From a checkpoint of a small mixture-of-experts model trained on Wikipedia: 376M tokens.
Below are experts of layer 4 (counted from 0) of a mixture-of-experts language model. Rows are named router (the router's row for the expert), up (a neuron's input weights, with its number), down (a neuron's output weights, with its number) and show model dimensions 128-191. Each number is 128 + 32 x the weight over its row's rms, rounded and kept within 0 to 255. Numbers have three digits each.
After each expert's rows: "comes before" lists some tokens at least twice as common just after its tokens as in all text; "mostly gets" lists some tokens that are sent to it at least half of the time. This comes from a sample of Wikipedia text that the model never trained on. Tokens count by the router's weight.

# expert 55
router:157146196131112073103115173111162103079106097139154096166107108097079070104140120195137156081113099132114147165091118118149112143182158136139155173146155074075164075138136132174125112101161135
up0:097168145106088119105213139137171065133114120167111087145142144158138130107149150192109170118112109126159153129093108114096137110151125093134114142149157115103140107130146170145117153089143130
down0:147099082135145124119112119108151105177086165118085085142181082090093135086148133119179135125151042150171107120143121115068121177187143123113092073114092133191090128143082159216114147160102141
up1:128134166180122146098104139135149196142126124129151066149119129159126139117126116154133161110123138124151112176111139173109121080188063052123208134158144085112114094113113132152125120122121107
down1:099077143147139139101148076163174113072177107162170051116106060147143087089114127164157135147083158145127144156094081155134158116123082128084141156184168095082099120098126106100047146074108119
up2:168091168120165150124126207131177126073125096123139093106149117172093136130118094132130135048128122126163099149076101153111115151135131130184096186162138064077128086117151139180065130144080147
down2:155063141114163110133112121089136078158126089189133119151099117100077107210140146195105099138120093218126080163123126128151137099151121097122106169147096120122148148132128163112090152083117106
up3:169118157093104123129062139128178192049133131133115129135117095166081151089124152094124076127124146065124167117101118151089153097175128069203125184151042082083165070118177103137118065118052122
down3:194136134089129182130129151145202087142146182138171150165105120108122070127137099090156083060125101196158088074126179092149122165170054128118149152080129121171112149214110138135111105168111096
up4:152136165092113089107170154164148064101114159095142094135147149161116080112130164168084154123105124167157121140111132090187129136092152109130158124196171130107157104134140109142166155124074152
down4:096142178125138112142179085129149143178112100172133151095141110143090052130097111174094095152149093146130068125119113141164129174144096125111140151151109166127080140174179090131106089150113136
up5:134108154114112126115151117165155119139147184130101058064160155119092142113198118144156135115112132144157113153139128180107103115114080091190088167121136100106162097139157100172147165133100152
down5:127159115097085131112140098132130094094139113124134044138100126156104046173156123187082087122123134158140095146109109140119137131183092112101144144168144123152117104094145123130104092141084136
up6:120111135087162186114077158160163091118132086119131126134088119120121138118142111117185111089132150113075164195122129169123167126154160171171141175146105110147155105140062187119115114116118133
down6:149162107184087122133085087106118132165142133162128104171121147100115141128172138077123109143060087126110085094095159147186098138109111141153135160147197126124142078091164142056096122162201180
comes before: "20", "19", "1", "0", "2", "6"
mostly gets: " If", " Despite", " Cru"

# expert 3
router:162140201052140102118151178128184109086062115102159099132141170098099103150140131163130142100105136104105163152093086155100143126149133100125152169161165080083135099158147126157103133133173169
up0:128145161211101130129168140159119189135080128168149100098106130109105090143139125125134138108144150110169117151116114119113112107120194178150018117145111131114097117150185142139117205111140186
down0:079140148143064116161142104140123083178114188164116104106123134108199162106132102063153158150114104121096109119126126129104138135146165145074099116085117168132173159100126155090134147117065148
up1:093123131179112077116065111087146087102139103109155137139140140115079076162147156123172144137120196068114168149147073119129141179134139151158104116101047142134097115116111162082126154098147096
down1:092123156079154170157112082166142162123107184147135090072083169126060184102115157155132067180152126117158129181135108156110184084107126139162065096128162175161120149127134114178131088133109133
up2:102110196096178133068104155106170149105130134096141114147141135094072139150150124180150106092123132071136150179112170078113152071116174066105163137119125100093169127173125042161134098159150170
down2:129157129077093160103190116130103144164128129176118120066107139098101108144093117188118132131165100076123113155154108110159114068134070087123182208124165172134157119152136127090059141125099138
up3:202100114098134140101071153088153152090164112145109073143177110141125115111151126083133112112146103166102112152122137113131125144141095091091148139154191119117102105107164142131156110133131063
down3:101133144113116114114070162106069157167135102155111114112196115097111101126157104104125119151169070103155133212161135100161173155190127108075104117193148151143110160157106110133153152158102150
up4:118147143072135149122194108134140077115131157081088133103143116150106112143133102127088105102098125105082073142125095134140118126144161100192092155166101112142099106149129124131105167088143060
down4:130077152178136106165148138174105158095095061098122157119120142131142110141110151110096105095072184113165188109075096165174163099081149129087121140080223111098091153073154096068176079154140186
up5:150077144070156083118141142148116173083135116184115139139101131109110128074090179132099139110067124119114123152128104139081116093137108105158058182163191074078161126129098103128171037143176056
down5:112149134169094138184115203138176129146158129138163153154137108122124115136144113141162124110146099150128184068134141103213119129159125123115110047127155101109117085115082106141150130140164148
up6:170095135154154112108104131098169094104107110132103121144117091121132161098104064105095151129094072137050104140101110095056074074127180175049129135104111112125109140085153152111129085084140111
down6:120122154186131170136166143091124139161166191167138101103156107101116094183142125128119191166191123187090184150144158148118119148149177118172116099227156137125152090192127098110134161155178111
comes before: " the", " least", " Goals", " a", " age", " number"
mostly gets: " at", " At", " ft", "At", "′N", " attended"

# expert 10
router:176123167092155122060156168095156136081121105099166119112123104116100102167138163141130219065123124157082140158035121148070079110122177133175080154155114080095144077104156136159093078131164122
up0:122158156076154147121104143121173110108152113119072117162126103176083152134159175096150223110161104124131145165124079138136141166130194174080114173128102064109095123122149099131121087104165123
down0:156203088114122149123137139115085091163160162121193131118101068161161182137075118178162082160111080102143131142178107100120137106158119117083112129150121111162134175166165126141086135134084147
up1:123151141155134152156061127171142116092152105171103087142111100142101158088167157160111181094148093096132116171173086114172147200163116156142107181144146107108111100090119096139155106051133151
down1:154159162133108113100109111058056123154148130061220144095099151128100094123093136183114118133114119137130174097087135114174122106135101100124138096096175142177114190073129140126097112148051143
up2:133078145170164186142114178153142103113156117144112151158190112138090096182170176196150165109130086137066170156100091113096141134163140154134164134174159109099082107109135132139134162132106210
down2:177149146084144153130069168147139191111103097093110113078148160122100115080151145155170053147122137085145196103095165143168174115123112121115152100121177100096149116125117208073127074137139140
up3:185133162122141152108112153130142126134141155134163117116159133108064126130064116113152137136161115184078158156072088169116120132158071052167115135126135093133146107169164152123153089142094145
down3:166112150120134132076071138112165133099183108172163125121134088111158103150166140166138208079134107102112106196101127131095119152111162133141144106192075119097082138098127092081150144111109119
up4:159131136118181060078071143071148092113161116089141105107121094161079129183109089169196140097118133139093155163085113180085143147169145146153112142118087092105200128106090175123109095105095158
down4:113103173111178128148155176108124151123105105162136122065114180145126112153080148155150167128083129057125116216035114120110089106113158150056138126099136128104158156123163138138076134162106166
up5:121186140156123106134068121119159155127137112133136121156088062148127163128089100152094143114154083108160112122154113176099161106155144159102137127139135103116110070121103074138131180073155100
down5:124110128097094149140159128103165157072121144125157144151104109127160114086105134127111138087113110104095065143166097141157097107073132126121151166100102094158087043099099205107124104117149172
up6:106116136153167179172134110124100118158130096133171112170108141134138128119108133218141148132076183123123162135077110152102084116128182154113132131168217118094081126118166236123064178151122151
down6:095147144088159117112084112170112134141081149159066078150110145160129125126199145112140172102164158145147179172126089148136166174111108133112177129152186144169111151143125138204175082097179142
comes before: " the", " a", " as", " his", " their", " its"
mostly gets: " for", " against", " such", " on", " For", "For"

# expert 18
router:180137185135127086104114177107170095089098100137172085169117109102086077101142111199138149081111103143105149174079126122146120128166169141135152170144153074079169073124135144172105106100159133
up0:174053147161122106111080169119152076146082142091114131098155110088066108178143116136092118103135145197129108136130144177166116145134099151145123134133068127068172106129120103106132117122110064
down0:146131146145129076118141142135089161069087144172182104125123140148144141139123144136166107115082173114122151097156161157118119130139106142178150119157053066127172124097123168130192127066109117
up1:162204147125154133107147134030128120094097095146157124127134135104038128141163077110114145129115141101137132143096101127097138151123135172140135146141159057140181106080179128118092120106174141
down1:130106124137143116090174068090131122125145125153127154141116166101089098109153093094157082092141142158106156140132089143125191106123089132160119096103173089133137170118104152154118129176082124
up2:126189153147118123097204160092108075084093120149130148135110125121098118078156107068147151123099184120119153149067171119070152161136153108140156164139126090127170113086180144134097135109156146
down2:126108129136109168106143101098146156127181121162159154158148155087084163080108136054116107113141115129133115100138086098127132128147067120148114178058180101125202178094166165134137160145129182
up3:143157160180153138073154130049123119104136125151163138136081135104097109076139103162093122119073160086175116145091152093181143169119142220130108187136159096111116115073180143107109114127151167
down3:084144130119094127141139087157095139095117110112105180193164131118129149065193152156115116093124139112111132126169070080149125074110116174113092091129096156156124201095154148126158128139155169
up4:097165182151144112066170147076155123135143131121110121138074105177137096117154171155151099108134149171115158170103093157137147168154158122121079170142167099122135087109196123164121051120096137
down4:071147150163076139117181076194118164090137140086120155155178096095158156093143134161141154082064162076138140136135068085129128088149138183161085057126121128142121131066158094117151142080046151
up5:147181142091197130111154166141137121087044126128126125159087145107094150160151135154106116086122123122121101130087110134122075162112134142110121168122141091139143109129131160151114141149109124
down5:135060173152048166093169161143181153137177145149079156126062118082138137170078106156179177168092184150066130099117117118133139136118077109188058154127121155124166153052121131125124161117060124
up6:174130131167086168114175123100159107109126124162101127178104145075138106154163084108105204127136117136092140160106152136110091138138115091179051132121110126120192077147096127110120191135101183
down6:126158130071165107179172090126113118148129084176076117102135073120068125097130077087180120188174132177110079090181175124101131096134122098142117098166168107177147122185134129144159112139168113
comes before: " |", " of", " |\n", " name", ";", "–"
mostly gets: " Binomial", " Chevrolet", " vocals", " Modern", " stone", " designs"

# expert 17
router:174183191118085086099118186110168130067119121122160114130150114146104075111167096171130174082098152163094120170101094125161145106168157147120176185175149088072158077126088110177126108109163145
up0:089157143115138095103185118129117077133086104093165151103138137133130144162132171128153142122140086055096103159169166183172130142147196169081172154131149129087165103129088103139138174067135217
down0:157161090092086179095140129130125107128093103108151156136133070056112109137093122145075126159146144103105153046122126140160093148125151138110124130120163155093113088096107137122072106151175140
up1:116119141104106141139172174092169165112142135131138117149153119164110181099160071134151128129108099134150152125103134235103125104120130185096167160147148112124107105050148155171112088214163100
down1:071152128148149143143139093149106130171124124106122097106136096071159078095064167167148106124158105084090111082133136127099141101132155112110110117153127179198121139091171115120118129140151126
up2:093106152162127114128117193096160119149135100102152125137124166136080111070090151100095105117116122078122136159126150190119145097138134175127115163163108123108173116156160144128103146063115142
down2:121162192144156114112117154121094202104136080120105114147129109109170117121117143193153076066045131124135127128131125118129113114180153115124168107117138166123096129139150113093096124143105142
up3:104119178164151102130144103145148056108115116080118089182092128155147152167148123147163107095166144138093079139175136139185103091064154127187107149126084127088119102130150179147145115081111101
down3:160132087147101088111148106084154088174182119163069092105151135083080098121130089103150149125093107132096094164166121148162115125168109131088170137152126111085114134120127117157090202102145169
up4:206177146124153100086121155137127115118171154185060118113161135139085060138180122109163158070163131091194111121110143109150136075119122107131151146141082096118103112109147140205081144155110139
down4:169128143135166101096096146139080132138177171106117041133177105139180083150102134104125128097116097106145069147114058108162151075139066117050135117157166153060093145152107156109157157126110132
up5:144096162151158116158144129118152138096108108138135142136155123136167187085188068084143110066179150126093068107138119231100118107135105178134134178164142069108145105109133165158074171115121124
down5:154104153108097176118134155074197096118136103168074141139099080161096160129180140137075187110153084133153116145121188113123104132089078119126099104092163129124103103134153185099156089170183054
up6:161142134120105120015137208110158091091146184191088087114123049140127118124121117145122158107131141093174166158125116133126117098113009120199140110154128113141161110163188153140107113172103092
down6:169126159104097134097115069134131145129186101118123059084185172125128186143099147127114149111066120146156125174153093126119189075107137139133213185167101148085107143118149074138150122119148128
comes before: " |", " (", " is", " |\n", " and", " —"
mostly gets: "\"", "',", "\")", " traditional", " Their", " ..."

# expert 49
router:154140188116113072103109172101159106085100099144159093162115115109081071104131112193142161078124102138107129170089123119163092133180159146142160172144150066085169073146138129177117102101167147
up0:134112157123121157050126140134145108107088120027134122177153098137169098147081119177134194095100157095109128168104144072128101129084119060134099153136124117116152111170149182147123097136130108
down0:101114151198128096112113108118086095144119207205159156168157124093153109140136120151179093129132114139058095109118089128143112133147137168165159152060127120089179107145164147078133110115148144
up1:189112138136120157090157162112134122110080105090233153156158115111109129163115142221147136123097133114050096135078090127108097115166093181136108157138158111098151126124194128149119175139059133
down1:129081147146157093114123102047126140155154113164145118077138163087127058107127125118164186108161113088198118149094128203117117053120063155124156149078121116117138136145133145168105104102122129
up2:154135183135134128114148150132150136116117099134131079124157132137069140159161141139101137124106174121146137120117134099051100144192084146126104154137135087112159100154227140132097073125139127
down2:130101144099162106100109135110125091165145098146140109099152110089125116136119078135193174122148074136154138159133106145164076076118123139121184061047152156090107151150128157151158152135139107
up3:155173144148119113113177150146111071120097117111129137098084130080117167111112143135130191133106132115118079130079108167114149112111156150128040153100140101061134101157149136171144163051151179
down3:154102118127158145093149130173119132078137149052157175171117115158149107140113120154152141063163145070175127185124087148172059100167161160116134053156161048112100115130149134133116085108138130
up4:073121155115174150105080131069136142131126094146140130130215111161095107172168121139139164139155150103088087151117174102174115104153147127141122167109109115082145104199179100113117140096137084
down4:174099185128111096139175148105153106133150130143126183133116093127085068131153046153109118094185101163092134110143097125096064162172153135103178130095139095132132180174149061146117125145126115
up5:129094152146173087091133128153137101124081175119156080119108124144103120169170144165099184129124095095074163135107092148148150079125157189147108168167148106070146091157105071154160115097086157
down5:134163086137114171131134154093113111161142134108124125212170121100150100092104124131143138106156154180132165127095099177117107121146153129034201126151152129105111108150142183085146102196149172
up6:163073155096154121143110158151123138095159107088124118170150155126158099080118107086131127100092149139101124173090141110063128093095107127127110180123149105089153106179156105152153144096097147
down6:142124115166124141128113160107102131050125149104151166133141107066081129163139088186095119051149124108106161100139072110073056114155141112127122149151136133157135042089150089075103139132095098
comes before: " |", ".", "0", "–", ")", "th"
mostly gets: "47", "46", "48", "51", "50", "70"

# expert 35
router:159132163145104127087162175092150121048120097107155127128095168086147124134175128158089175086128133101083102151108114089131107118145232126128186181168214097117151095095178116144113166107139167
up0:148050147088083149094147139104125082188012134089245147104128171132162100197164096069137108103117157118117119161063110160073133084099146138086153147120142126131140110113133119149124106121119163
down0:159109147127138135050159119113125146158119098129147117133109105180099128141156118140139173185104125119115111220145150160122169087133141160066112136135137131115146118102128108200160086098106120
up1:143094125130145121055098135107174074153133072116126138134185060138130085072133067089170105094095074109134165132128177141173099158128093140119108116136160129136141134138095102120110085148151138
down1:136172101168126130163179131135140036144152128160094112109174150088051124129098151151126129173093094144100160054080130130111104190163069090121154120119184141152166129122135188142094150131143093
up2:161076126138149145112047162150138137104128160136147117113163170107143048121134147092161083111107098101209138119164136161184136125124096120170155135139123096127098098143147145161096028096076132
down2:112071136102131108094104126173133098084149083127181104100131099112164142121140122213175135104138152127176170215130077178131162070154136164131168176129116153117151143101154123097161097093139127
up3:145125139119116153101154131145123148110129117122123156108166060146123139131090121210038156160105070107120170124101101110109107129107128147155130110154103117113068122088067125130120207128137164
down3:104141126130078149111182136164095156169159153081128151146133104135156163136142100181163119114106172126122060133165180112107145118151186094178122149065071098080129190147168144106115114074139155
up4:149147141138140057099093120183139082146147111188165127108140116080115097079120164118147188126103175088085178130133152142129135130130130109144145116104095085120195123141078174126099130093156142
down4:160122106101120109134131127081110175140143134065113125045094151142112160155085116136114096139189144115122145111177085135149177120069067192170147164163145148126135106153188118106091113089054148
up5:151113138126113137131110151178128066087122164123119144118137141135143107034138083144176135103102166136138083144158151198172157069120119126166071151117111106056134115108099165141124122120082120
down5:119137167095143119126107181200110103123117128152131174127131083045131142126144096124119154137148130154100112204143088147172143069117095147073158141129167148133133166151098115210111138083098127
up6:145101141090141132075128146157116105113079172070139123129181155140136130149144114145131150146080197124095123146093149123043168133110157174124084138183132105133176097135086107153181121151144175
down6:143111145123106129145137088118098140150124128180125070134120159175146143161171110141179125133111175125091131238144114166102138134109144146058133101154199119139123106117153151185199124149087141
comes before: " been", " a", " the", " no", " an", " not"
mostly gets: " have", " has", " having", " had", " whose", " using"

# expert 19
router:169116165105123069073098161085158082078066080131144108114151105118087135136151097151122147085095131130121127154066091146153122159158160152140116164149129080089154095103140136189114095095141135
up0:106112139164132098142125117151150165097151171112175139188150112082164121103130145116086156120169150175061119147090110123151138161161135216115125147124159093138127126119155114098098168153088086
down0:102102125144164156131168113158135124089089096187104203132192191118171117128158166145127149174131092110070108108122165129107105151163148139176088110122174156123161047143142127164099120151167108
up1:171100127108048066099118121038165163087111110124114129113208122118174061149106137090103105114083141127127126120075123061142121129104138122127120129125094099112131111182128136155148127099122131
down1:158124165139110135140182129145180128148147131077117202154197095098109180154106132069143160101162131135077111113117130127134137110162117097137182093135110105141111144153159112135080150128172052
up2:162136133115162158146061147162097108150180115168192099137159156128177098129129112106129108131064164112154158113113076163167146079150058133096113135177235116077127124182099102138052132102142173
down2:192142136122089124124084187146148122090153110079137143145142123185138109107119109095127141057074103119079200107116111089188098129163099150184119127142137095113078141092116096170092141150129120
up3:099116121126196035086076147187115115125132181136092066106131171168140110119134159132143134135123092106161102145090081090126091076103086125189101140121169084085138074103185155140135114112148110
down3:174108121167119115111122085096191106042176109149129105144167132164104134148090105073086123144113157141137202070159163126099126126157059124110105111109141160137110172100094124135089111129145151
up4:212159138124148112095143148129115100094119151139169080077149151141134070149163112167083143093022216154129152151075137108139132131123088138128105155196128100145147112163154079160099163129068178
down4:171131183110107127056116086083181137099109083142150157104146149122087152110195090117093124119149127097126104091198114123141175124130132160131059173111205155140131096135089101086178119122080122
up5:124120130072110099155180166176125057115166143152145146123209158122102064095140068143159190124115139121159127128178161139147134112211143113162074169104092113076152102135102124149165136132097183
down5:172094190142176157161119160111207093153087053128127182104124147152087056131163124171103126150085152160153136154121081144115173157177120114091131118122125086156177136136138144093166128136140165
up6:167134130087137062112159170146162093050120161126189142129129102111194134063171069199098128110032052154087153113117132186159120100143109141133112117087098122116106136121123179138074114080107192
down6:100111136135110128089118106157139134116197101158138119122149139150131173143235132160120180135130179141125131136173103122108090141114072125104152131114152150125100181121079165081127088142162195
comes before: "-", " ", ":", " UTC", " Animalia", " \""
mostly gets: ":", "):", " Nominated", " Clade", ".:", " Phylum"

# expert 58
router:134119182121116118077121186126147082097096111065153076125186117106132056129168095148139131083102121118116099152117110149129142147164106093132102204126160083081167072196137116183097087135113115
up0:149147132116075117050132200149092099106139113133112118086161119108114071177165112123126057103179058156095141218092138127127115124156106066148157151071145124129174100138127122129131177186158108
down0:139141115194119091140119126111123097121119091118183095184087140146080098108118062102156109175086187134130112136056128150124143159160152129162155095159132084103092162130138148113134128101160123
up1:138152124058118152123111170069151127093151127181111156154097111124079081138074126173138133115176142070128123114112136126123133134104136157157105175107118138157073129155124065131138078080152111
down1:101133104093151086137106125093182178080168126121086094118175095119093132094105142094099106134158097116133099137192150090143118133101097114181072197140108186116147127132141128143141091138106126
up2:107158138098104165101151104138124123108049096113106118150096121134135117133179111160105143134074133155099113125145117149119114137076164145205098095163145125126104089135128156127133116173067127
down2:152091141153158151058158120139154169153130124125155132156074143084073104182155142140141094054126107124103131164101096146106102135127111167085105132165122135119157061137145144117131066141197096
up3:135127142155131135126197131083123167120114083190143119136196159199101109060145142120135116112157151157102123148145083084074137075193122107109120131165203115141135102100149111121131135170097096
down3:093092227055086096110093053218132157175095143127091105153140082052137062114112120161141208076169139177113105122178143116109149158128101147137125149130089166097111094115112116138118094104103132
up4:111111172162124118154154131142172145151111114158081121093110112136076091092153077120109121091095106143136081115107125168137103101133116126168100216089110120122167112135171201099133163113058112
down4:110121207154073060141132181129187159157132140079154173155085066118136131117117137144110139082104129091166158151142111128107105135093166104117047188175094108143105125167106104080105136114146181
up5:160100159137142075091111098075148144126116113201126052154114099152045120123117112111108088055136109101113167133091094137110109147104112143133154137170132114142101080119138183183098175126109079
down5:127145129136140147103106121196173240138200089113119131147131124159127160124192108132102114081106129100135144181151124100122144120153110162143117176156165127104170081112167108077141079176149109
up6:110106136115131142151129158162127085079073096116145123176115107157121104118120095195074138119069133151092126114111080113089090074189115114166128154151108103093150085103101117117114154087091082
down6:124173147135124096097126097159190163110187134168034124130143142159134138152128088089100162157115147083218146153139114099125085118077059056164146087112130153128070141098102125110113186172194178
comes before: "-", " ", "|", "=", "===", "=="
mostly gets: "'\n", "ková", " ESP", "ová", ":\n", "^{†}"

# expert 62
router:171093188085146108090159185100145130079112089091159088134131139114102069131155131138137171091120101101129127159092098156099117138164162146135109173183134060088133078094126092163132086107163142
up0:163204154063156091125124183089178135099147168064126096113100090180176092047135176121156165136132155099164128135099085186139129148112101178154136123146167111120144129153159124150127142156135122
down0:134129081134083125084059126096157112092114129124138068132143148169186142136062124167142116109113099113111148118133143123127119140181177125141153142219097060090202076075145124103107151120134199
up1:097123153114127139112207145161178075117137115138192131119072113095092149066173169127134128118105133108134141154138130170103145102098111152132095177183149108130143113111193180149152106116103099
down1:171141136133103110116119174154112138144133156182067133163143123188124109082070133080155133082158108135088125102115101086144113104139128078077202122181162127086135103106153128222150143134140146
up2:149115131138048113090175161056113095092141089068106105162122073121167138146124110137117200128138125149169137145132059166096128118130147117115092128096165117116101143123124154124151136157148152
down2:136163111116122131116147099125103160138116124154079137145128108066113106125068169171121155145114049133048094105133122166130092148131157142143128093168065123118132123117157102128126103127132171
up3:161141157095096091058108156099166142110120143169126150105163147122144111111114136108095075114119139082141148192137083076113115161127154167130105140127103080118134096082135067182160135104095130
down3:129122122189114129111117080048124152136138180179120086115133155132162100118106136112113132161093124106103108077160131134121171133177096147117085173208127089062210141084109120085161135156131119
up4:167176170157102145126089152110165083132151110123115068109105139093107096093168118120069080137116092093089171148081111116125126057137157133154181158150158100127094131117159145117101160109101083
down4:119140204126144127067121182144158137169131081168157144089141169134081092083062142132089090121154123079150161088157139174112086139168098158123203145159188153102143093107139127155114126175182173
up5:115109130151036162092082125055147124091101065138146106129124083166110143151154121097108084126119092099173106145160102166085089131134105117139104127119169125124118118106099116126103048121116100
down5:092159082125146115098054079069067165092175104145161095118150163117223171095098176069120151123129147131101136104114086145129121104123090167079197110132159110035147072153119072102152102142164132
up6:162138165165094131134201147078162053115138156110232142108089119144114157068136153124165167139114157138113122137118100141104126108096167086120115186140121131115101087121165147128134105066102145
down6:123149162118149096087109177120096086121145109136116092126119204225131089107107100157150143125175075080120215128065103130122120068096153129123148172132169081123137120049124139194110138142113137
comes before: "20", "19", "1", "2", "18", "10"
mostly gets: " JPL", " Billboard", " Trek", " minor", " Bowl", " Finals"

# expert 32
router:152149191124115077105119171106166096085095101135161093169115127105081072105126121190135159079110092137109135172093116127149106139178160146141162177149138070080168073130132112175118110095163138
up0:132109207093159079087159212106168132078088104141194098117115110119093064077135116159096149078109111136138124165079096114131104120173141177150106168162136081092138103155145112195115131121114142
down0:152098114119101136083141150015160169164120084133084076185125190123099155153190146128134142119120111183138126171057088105192118121137087148105090128141109136097135095092111116107109129149107170
up1:164112166111140038043100155112142126083092092055145096159145089166118145102131039104122167140136095120104086154116150132144124202147096172138132132119125122093185104164120120159164131179154099
down1:159125072069152121109149126098085160118150136135163111087158137094125110173140141113086134127166093117146115143145130154149143140116088151104124137081136127202150142085154093071149107153202059
up2:149064143108139103087125164127139085143108120149139135081153106081114082126118111107152130145119142096115159151106079143128171083129151138111074147146153099089165116126109125144126109112127113
down2:132106121108105157089140155146210190118199088142147143061110088126129088106132168160133111112130133130143161153078148145120125144140132170138161114075103137152102098108130073131155125128118074
up3:130148135083075147121119232139179150090143114070148142080115089089134159126150103131114103134094085166115157142091124100148168071184065080181169107138127105157100134113128094166154131076083094
down3:105102124046199167148142121109126107153163111136141153130176193106186145156143109113112159151105116215156121105112082101135103148097079112078139157082155142128076165137120125079113113169111135
up4:151110129063163139113171187123147133119038128120160099134146151151136084199180094136131135097111123192035113134098110101147130131112070089151155146159180122103161108188140128134084112152129114
down4:175112162153169084122182087107138192085101147123112156146172145125146079194156174110136204178155146118102155152093123130111143135181144075067147065132117105135140173128148072143115130088133089
up5:127150145101128104056217199077136088044126127107171122089100083104172134152132097156097146095127102116070137161082131089068137099131143151114127148147128102129121116074132122163106141103104123
down5:159110111190159124156127131127097092150110070050137105128188142160169152153161135075165123153128160131109198116167100117167139135080095086117097136134176137083124109080116098074126081103171087
up6:130130148087158106090130187120181089102093131144107138149160108131124155147151138124083148086102094169079132190147099135092104088130133182149120150117191122092136130173103100138125141130065140
down6:187104141142121113170161113046105165098100142132125105100109101142176084202203118164173171166153172112164135187096166150156106151147164115134078078130139159073158076119141094147120134104156101
comes before: " |", "19", "1", "20", " |\n", "0"
mostly gets: " free", " Tropical", " sum", " financial", " oil", " gl"

# expert 46
router:156146194121111076101115171106164101080100103141156095168114116102079069107131112195139152083115099139109139173092122125156100134183164142145155171145147072080165072140137121178125106098167140
up0:116105146100158079088086131154176158102128104125166107157152127146041109133098106133117139099115099153136090150073104212132117132150125115168138137115091115101124127094166136171122125081042109
down0:110094203121081116139160132145125146125119166094144164115104199118090129136102172138104175140153133091143139150158138067138112086095172094214081185085112147195149112177148082192106196092084122
up1:162145157147119147097185191109141117086137148130075109119095051124112091111112094147121161108137172145111155151145125149174129101150174131187074155156153111094128071122166128148091077144122150
down1:091062090133141131096109174137148173111163155152106154098087063161117115129115136158109066097094165125155166084186100139177142089143135108053132101148146100152062147080123133112126135182111147
up2:150094175159102067126189145098147135126149167165114092098118159093091119081163114207194100107090159145159126174120150175146135184140135104146149140106128097076139078079146082160093148099148152
down2:138167178138079089097132149134142105147156126171163096158115069104104093091105100188096133112168146139093105151107110122168120144196166096205124140126140114135166114075113167141113138102087119
up3:173144139129130088074093200171155147110134141117119121156194114126103152115200163117131147106077095143207141114160136119115146170178162167144122148160098072119162104069076058131145095146103083
down3:090082131075139145135164138101126181161095046078168115140173124103133173095136149109084085168080114133125145098105126108107163101126160153116154194136122128078150054097118128127116119099112095
up4:161135156086130123090152154111183105064096094136145122079172102125097078117144116115154150056119154121087160157075117147171151153114144178158137177162161076079158080123170154164116122138128152
down4:124106145132123100127113062136154135107099098155102107094117116165097101090046069152070174052087066159115121164145077118131105046137108104156147130107125163128166147137117099119115067108083097
up5:123129202157164092113148189144136131120119093139114087087161137145103124142148134096166111099125148115104121179110107125099144177138133160125115188112130100116120130138126125174117108090131133
down5:126074155098112152079142147089066150122140103172130160144122110076070097078114048074121119124092164110111095116079062147122136124143127166128100161146144099101169135121104134161137104173148129
up6:132133167157125168106125144015120140164142100097195075155066134121127139117144059160116092126149103161155127168122067094164130110197130174147077153104177108117118105134182118156128153099152188
down6:192135124127104138114185140115121145093121111156113084122182181117135116169093130135157133177165145071094138153188083110123065131144146102101118083122146142127189144112130151138159126192117182
comes before: " |", ",", ".", "\n", "–", ")"
mostly gets: " violence", " properties", " franchise", " evidence", " lyrics", " platform"